config.yaml
n_experts: 12
experts_per_token: 1
hidden_act: "swiglu"
moe_layers: [0, 1, 2, 3, 4, 5, 6, 7, 8, 9, 10, 11, 12, 13]
num_attention_heads: 5
norm_place: "pre"
norm_eps: 1e-05
positions: "rope"
init_std_o: 0.02
lr_head: 0.00498
max_seq_len: 512
max_steps: 3885
dataset: "wikipedia_en"
Below are experts of layer 11 (counted from 0) of a mixture-of-experts language model. Rows are named router (the router's row for the expert) and show model dimensions 0-159. Each number is 500 + 50 x the weight over its row's rms, rounded and kept within 0 to 999. Numbers have three digits each.
Before each expert's rows: a language model's description of what the expert responds to. This comes from a sample of Wikipedia text that the model never trained on.

# expert 7
Description: Colons after infobox labels like Release: or Genre:, label words like Born or Preceded, and table pipes and slashes.
router:442477438447507467483470520591566563541506584616419498520501513521505534514537592526540513522428536559535441583513575489397511558526551443572505462542437511480571524430510517485467590510438439502535481547533430444482491465379585539463563545497530470552519460427464494530518448491429534526437448415545536498545478527467558397405497529501513476496512461495506518401490541467507512528497547522533475542489467498561527517530440419551483491408476555492507519544555474586568420534402514

# expert 6
Description: Commas, full stops and linking verbs or conjunctions joining clauses, such as was, is, and, being, although, when.
router:559504512533567540467511489547512529486476489451451402379499462452394592514464562459498501441442550558521486449541476484514557551512540458478479480452602526426507542504420440400496473488527434548462580505501522416517508498562432573515522500488557469556498418500506543558415507433533559433387559492525491487557423443409446402546526549516445489514462545477468373432501423603534517534495467637456461528446478550531490472530525551454602471508470433502570563527501576561535457420553498

# expert 10
Description: Single letters or short first pieces beginning a word, such as c in coding, Comp in Completed, d in drive.
router:450448414484519514538540446488529462532491441449478499418526547532428497498467449530446497526463473508450567504527476492547527440567409498441504604467486439517494495479441505561501427528516533517427646430539513504415553538480482581487548521462462443484462518444427516479453480511435503475523453573534555515426587532540513507530514517444485536426463496507532617435474490469501502491471446529471438444524570402500476420504507595512606496472517476483503403548452422479380503536557483

# expert 1
Description: Name fragments, mostly of places and proper nouns, like Guat-em-ala, Mal-acca, Ant-ioch, and capitalised pieces like Al, Se, Mon.
router:517490535426482508445508477514526497485484521332528451463470420550478509493426425489541463529590513501548463451470541464641497354498520489495437464493552477491462478499422508457480511580488419507567455545477622485455526555431469460546379497542443458408498446531475560442435551438515411475528565492482488526436516463530540464579502452545528442547483453531390439621594620539515498531559531469469496480466549536408503467501350483535462509539516560493520518477468550488494545501424523

# expert 8
Description: Common nouns and noun endings after articles or possessives, like damage, actions, collection, part, -ation, -ing.
router:544575544488482572592410483555504563496466488531517454494517412519526514543493542410516550532461439457500449495532465507411530517590522495589465482480433536550537585520534550504559472449448492470502495543558540532597551458564470513570513491473489546447530512560507507511498501486468471545473525456540476551537511393556497541515535546545566481452464516461446445519463535485477424572412531450589538564484444540524486459471517470538531439553496456447434470463551554458364497439538515

# expert 11
Description: Articles, possessive determiners and to before a noun phrase, such as the, a, an, his, their, its.
router:452524549522516521530442505484519565534503455577500545585443464555532467521486598454467406551485437491489555494463462511456503433486585472501519532423557465477434520527425442441500445462560574545588552442414537529494402497561552443518435536546611620480539523522433578501402447500457454532478446567459425584451619483490455579512539474457533517484426474421575585539516489475473537433473468443464498541511488497533486577483551592402413528601544602576583464521529525452505499461417554

# expert 9
Description: First names and person or role nouns, including endings like -er and -man, as in William, defender, Congressman, King.
router:532482488558488508471461524512501431423538527584528498518570533516528473494533457485527455453492559526500540464505535562560512514447536457486505511510510589544558402455540583499489556483462503487491473489589480465587498496565507412467535444485524457458430529585504406414488506424551572555573541441521506440371596476550514499548447462568509489495531580384407468573480520498418519522515486457544541483464450564531490539446557450468499520524528409457381547401536576431518441501521525

# expert 5
Description: Digits, number pieces and short capital codes in tables, figures and money, such as US, 0, 44, D, °C.
router:465474492573504483448512429460446518415450508539440465455468474465437495493553423513563523431488459534489514446494452548485521500471454508447520399465443530495470570527651523492556480427531493550517441540438514509560460525430497454511578535462498525492539548508473521494568523568518502531474496477454502402465533619554490542455446493423422521593463528532453493478436496473461521449597509440479487461553483460505448495481456435502438512496460542452521524520453492521333613558592454

# expert 3
Description: Prepositions of place and time, especially in, of, at, during, within, often before place names like in Lowell or in office.
router:533482460509451465516520535484404492538565458501522571543477536462508450429581503528552555481482533554477435558530501467531464477430502561475486527613484523472551466541451496551520499508519507515494596500451400603599549416433470472440586448596530484554418529517540422503452548595552519521559517488514443499533636549506480454417433534399486466467577586494557554558494548512475490549425547439507568416534473552526597559502532526561445525488437536505488501367526419468571493506466445

# expert 2
Description: Short word pieces inside words, often after an initial capital, such as St-and-ard, w-av-elengths, s-ick, Sn-if-fling.
router:455542590521485452505525494474472440560470606454484483451581518493560501532538426515425617520595534405532539496442499468645490556517449511484484471546533458540431491629490525556488535470486575449520495460489598468539436503543535500485485473498462511444524601477561458478554502562559496484531483492578543458463540546484566478587583540604566442459546435499506508477506466527535428461508511599521489535502475536421440561533513485527555519516580521517599452535459521525397561515521573